config = dict(
    n_experts=80,
    experts_per_token=8,
    d_shared_expert=0,
    activation='xielu',
    router_score='softmax',
    normalize_top_k=True,
    routed_scale=1.0,
    balance_bias=True,
    norm='rmsnorm',
    norm_eps=1e-06,
    optimizer='adam_hyperball',
    lr=0.00292,
    beta1=0.9,
    seq_len=512,
)
Below are experts of layer 5 (counted from 0) of a mixture-of-experts language model. Rows are named router (the router's row for the expert) and show model dimensions 256-319. Each number is 500 + 50 x the weight over its row's rms, rounded and kept within 0 to 999. Numbers have three digits each.
After each expert's rows: a language model's description of what the expert responds to. This comes from a sample of Wikipedia text that the model never trained on.

# expert 53
router:464416533407485477528503497449474475574427466476467551482405424554443512435572489515455452519421429521518502467448539412474548478485494506630553545542391397537562548508475489444449586545504517
Description: Codes and catalogue numbers. Roman numerals, capital letters and number pieces in designations and asteroid tables, such as Francis I, Oryon V3, 775430 beside MPC, JPL.

# expert 3
router:487548511497466491632416572439480514488566510484507549545505434464518513503541526442481579490583566470410507464455450432410542472541394525559491515428527468421405532495442495523469466551534486
Description: Line breaks, opening punctuation. Line breaks ending table header rows or paragraphs, plus opening brackets, quotes, dashes and hyphens, as in self-determination, play-off, (2004.

# expert 19
router:425587513523441453484511539488490548447418534421537397557544472502516487497455533439449543542450586430591571526457539436487513491510463582464414523506467460497489487538489568516499531459403481
Description: Mid-word name fragments. Short word pieces inside rare names and terms, often right after a capital letter, such as d in Ladrillero, ed in Bedford, y in syphilis.

# expert 11
router:401563529524429492540457531491516480430441609434547571418522544547495542412522549541523567481585537497477443456476459474508499474488533458527470518504554541631528507449527445536592576520467403
Description: Table cells, codes. Entries inside pipe-separated or semicolon-separated tables, such as numbers, country codes, US states and names, like USA, CZE, 1992.

# expert 27
router:570532542440506485503513447551553482464559563498520521550507449518407551470462498451493492587466441458563502521455577507503564538597479492553527517452477550500483477505439459508452582480454513
Description: Capital initials, abbreviations. Single capital letters and short abbreviation pieces in parentheses or lists, such as r., Reg., scr(apped), the F of Feb, aged.

# expert 10
router:510547549468490505494483509535421407561484511473548423486465517499503528487501541531476509546472525470541558500478535540508455512501520503433576423501510425414512458435610483474451477503539496
Description: Function words before verbs. Auxiliaries and function words in running prose, such as to, a, is, have, had, would, often before be, been or a verb.

# expert 54
router:492536485447485595510534510452545486453547474484447525492488480527512543501512458553513539512437435433628494510593542506538508528421454511473508497459522344446485443469612528416536480566486437
Description: Past participles in passives. Past participles and particles after was, were, be, like released, based, located, carried out, launched by.

# expert 37
router:541577546576544455518465594473535593472544565490475530492549422455484506507477565459474508582556612552515495524539570475589524534441410541545473526526463499572420511465521498580433474527493584
Description: Line starts and table headers. Line breaks, section markers, leading capitals and first pipes in wiki tables, such as Pos | Player, ===, |---|---|.

# expert 47
router:506537447543583566534543579483525511481432551496449510543589589522535530467457516454454434572596465414503562549635432469425512505537583546424477477503487484582566521421465514519428484524566533
Description: Determiners and adjectives. Determiners and adjectives opening a noun phrase, especially the, colours, numbers and nationalities, such as white shorts, new, American, several.

# expert 50
router:561479441533507504537530511623476479457431511514505533443489547513494449436504513535519553496490574518450508475492481474501512461404469519576490504531517501529543525489517449531564540566508474
Description: Place-name heads. Final words of proper names for places and institutions, such as School, City, County, Street, York, Angeles, Avenue, Speedway.

# expert 23
router:431381536533506552530495555404531517580553596496510565553557457489484515425578541468494445513544484461492492521423527442456459486572495552544528506401431474555538479577533558537533550588568453
Description: Mid-word fragments. Word-initial or middle pieces of longer words and surnames, before suffixes like s, er, ing, such as re-ci-tative, interpret-er, Dirle-wang-er.

# expert 22
router:485469523481533460577536463396544464539549468413514477472503517555446538587452486435596421469607464618431548465466481525497514534535523499554525484471469505475491421418540500504489483529547570
Description: Table pipes, line ends. Closing pipes at row ends and separator rows in Markdown tables, and line breaks or closing brackets ending list items.

# expert 32
router:500484467510498468541479473524510577534518459576590434529522470537402516460489458533423519589499545516462411530445573496467537452530505543472472521474558411462493511492506475444462446534518546
Description: Asian name pieces. Inner syllables of Asian and other non-English names, especially Indian, Thai, Korean, Indonesian ones, such as ya, uk, ung, Kashyap.

# expert 45
router:538619426548530465458499583593415506511514535516550466413524527538487553408511535549437516586508500441524591560557483559541489527477514399593504565475508576467496497425549474524618525563502533
Description: Numbers and digits. Digits and numbers in model designations, scores, page numbers and counts, such as ER-27, A-11, KC-130, 79–57.

# expert 63
router:550517485403488534469434431610451606551483409531451499516517494533497502524512464396528512462522570487532531503484520468511520562502460541595469443418581540535530500594502479519470483417421518
Description: Months and date fields. Month names in dates and the colons before release dates, birth or death dates, such as Released: April 8, January, December.

# expert 18
router:501469526563419584474505479493465430515522520608501544486497498568552493432464483452511529408439547500472508493547506493362454419517514453404455530445450480448513537457551446548584440474472537
Description: Name pieces, kin, labels. Pieces inside Japanese, Chinese and other foreign names or CJK text, plus kin nouns (wife, son) and infobox labels like Website, Coordinates.

# expert 13
router:461509455434487558483513501534405415487524436495443541476544480540521500536446420433441441520498449481507456442510481466419487433536530506483506574483576566535554481547456479581466478434441541
Description: Non-Latin bytes and table filler. Byte pieces inside Japanese, Gujarati and other non-Latin script, plus "the", pipes and dashes in tables, such as ッ, |, -100kg.

# expert 1
router:509511473506537443487590477538587507483451446522583484405592501485547500487497548509469517545528415406440533547510441558554522521439502435561485527445470545425553435446619481486590518482534528
Description: Measurements and numeric data. Units, digits and decimals in measurements and statistics tables, such as km, ft, in, million, %, g/cm, sq mi.

# expert 57
router:425506436466518454520543459514410558579457418506407462528470466504510484529521518440530614482545464457531497410466477411592603439494494499534498574550493500501646490430474453474518491464620431
Description: Mid-row table pipes, directions. Pipe separators between zero-filled score columns in sports tables, plus direction words like north, southern, eastern and taxonomy list items.

# expert 16
router:553471531545511510591504456505432415564522515466512639461462537498493459503434489429509467479573495559531461491510430476536465474498559443449421455597495477537513598567514542563482588491508552
Description: Infobox dashes, sports prose. Line-start dashes in infobox lists (Country:, Website:, District:), plus was, is, possessive 's and a in biographies and sports prose.

# expert 62
router:516540576566472474482436490495512470492457475532496493485518554557470398528570488537439534530527451595504521492532511565560420519419520588492565418418488490446486508534558495465550515469536492
Description: Pronouns, verbs, row starts. Pronouns and verbs after subjects or to, such as him, it, they, would, served, and pipes starting numbered table rows.

# expert 56
router:511480475517505455511530478666460538502529472496495559441410558531452489600552467490516522506492472554390474444367478501589535516456451535600496571590522567491558451556536450482493465507527521
Description: Locating prepositions. Prepositions giving place or date like in, on, at, After, During, before cities or dates, plus table pipes after names.

# expert 9
router:510458467531522541386487407474419475510494523523518456499469513544595526546502476539486550455467535588454475520466486511540512542499489460529470464442573450594569599495487493512448557461530503
Description: Given names, of. First names of people in rosters, credits and lists, like Matt, John, Robert, Scott, plus the preposition of inside titles.

# expert 15
router:476459471570489520421446475422447501499436488551521413428533468588489465523477447596544489472621500527565432438473443443504591492457519486517407525452541418487556518511528606453525562540458582
Description: Geographic names, infobox colons. Compass and place-name starts such as South, North, New, United, US, plus colons and decimals in geographic infoboxes and coordinates.

# expert 43
router:537471455571527558511445495583474542527560536561519517570546516558508439499463559452438485485538527519504552498397525504531460544477463561571549466562491539468561483520481488523547496400574577
Description: Table cells and codes. Pipes, numbers and short codes inside sports, episode or results tables, such as | 3 |, ARG, FRA, TKO, Episode.

# expert 7
router:524528578590428467463495469512478460460584547447532510447364539489671485446569525461407564483522518483553461570520456535449482479503462455534482534486496473504420533511419530419464562503546458
Description: Subject pronouns and auxiliaries. Sentence subjects, mostly pronouns after a period or comma, plus was/is/has verbs and opening quotes, such as he, it, they, was.

# expert 40
router:377408475556565484554485450522437558535360505447482489431507560493497444538512436551515475492508452512535503400449472437536449546457483474600435455473458545539523561460528525535534513444539538
Description: Infobox field colons. Colons after infobox field labels (Time zone:, Format:, LC Class:), line-start dashes in credit lists, table pipes, and brand names like Windows, BBC.

# expert 8
router:482526544502430521506472466544454427569484526559471424462525513390445508419537545582535533535493537539530478437432548497442569476489474606532546447376562493494563500478545484465440506468525548
Description: Surname endings. Final pieces of personal surnames and other names, often in lists or tables, such as -son, -ley, -berg, -el, -ić, Smith.

# expert 17
router:482429465481497497405489503526464458502478533476534460465476521537512520461484507485471557465408526555507541491469501394485566466459545464399491467453587497540455509490512495549482435477465502
Description: Titles and proper names. Words inside titles of works and proper names, including first names, small title words and possessive s, like the, in, George, Love.

# expert 55
router:431477585534537478505453431572523523513424566475445415540558496509525570475465524512387556507525546439550591518510543401564523489473416558470517511404584559585467503508448507469582390446461487
Description: Determiners and quantifiers. Articles and quantity words before a noun phrase, such as a, an, various, several, other, same, plus some word endings.

# expert 48
router:501503494559519595485478503534540504423462432538523544473410583517528471498434439450495465448461463588487499490538442554539520612472461458593476537544547566446575459451602466471483494449427547
Description: Years and dates. Four-digit years in birth–death spans, table rows and date fields, such as 1858, 2014, (1876–1943).

# expert 4
router:458416487541496450498454466561394551547607568513520548516491550439400555514398531500428582578558550483423595478464586492387494496576470472494470575462545553493417526480368514494529465505513446
Description: Hyphens, slashes, word-starts. Hyphen list bullets, slashes in pronunciation brackets like (/de/), and first pieces of words such as re, Re, de, se.

# expert 0
router:552518420491516560489503535524606525520401482437512493545496578539535525466527507588464514564494501511471519500519475538588475515506481537474540396572489584459432521521493524462498455555400483
Description: Articles and ordinals. Determiners like the, a, this and ordinal suffixes (45th, 50th), plus row-ending line breaks in results tables.

# expert 28
router:502520515465496418448537515540542546600420436544466529439400429512467576574590491476557491553495474523491421434420550564385517479493547490487391588491458502467493431486596532430546416476537579
Description: Sentence-ending periods. Periods that end prose sentences, often right after a place, year or number, and sometimes the words and, but, which.

# expert 5
router:534465488457547525446477435455511515439474544493562496534508452492435428445513465490547487444486440443501528497503588544386527542484483510530511547451504512454552389492492471502571513454564432
Description: Measure and result nouns. Common nouns after prepositions, often units, scores or awards in sports and technical text, such as points, round, order, m/s.

# expert 30
router:544520482472497498561533547473460594453513544470575545496535385554474561490574548462481506553546542598566486499572522651504522486484481461556494463541459560512414517479433538520536529440562510
Description: Table headers and list dashes. Pipe separators in table header rows, list-item dashes and slashes, plus words in headings and titles like List, Football, Regiment.

# expert 33
router:437513538552493530495469477511441447454512506438469535526517501520528506439495597561562544480528480473530448437441531529448499474556397504438590516421544523445563416464435425420385557429509498
Description: Latin taxonomic endings. Inner and final pieces of Latin genus and species names in biology lists, such as -idae, -atus, -ensis, fahlbus-chi, Genus.

# expert 61
router:442439457462517487552402544481500391501539645474580520580539534524464476561424489546532473547574439472482532503569430510453537445553557493492476385532566461546478534569481430484456496514480627
Description: Possessives and word-initial pieces. Possessives and first pieces of words, such as his, His in Hispaniola, Our, early, late, plus accented-letter bytes.

# expert 24
router:504427489483516539579497596479588559475470491531541563475414535438486563529465419486590499469466441533469513474567477460487381543565550604447465450636433616603591468550481496484528493509440539
Description: Biography lead descriptors. Articles and adjectives in short biography and film leads, such as a, former, American, British-born, and before occupation nouns like politician.

# expert 34
router:456383564488533440495568503409575520544490498510541518536546452580491493500532436526436508586468529538452411496457571498434497507482499534510530520540530493433622492606474439441477384537514475
Description: Non-English name fragments. Middle pieces of foreign words and names, mostly South Asian, Turkic and Slavic, such as chan, wal, kar, iya, yev, Khan.

# expert 41
router:506474453488544493487507583516588500559561556543440483519564525513469510434533494493477459534564449494453493565560549467466494434472617394529501566472540525511528503501331498405520537431496454
Description: Numbers and compound parts. Numerals and number words, kinship terms and prefix-like pieces in hyphenated compounds, such as 5, seven, two-day, brother-in-law, arm-triangle.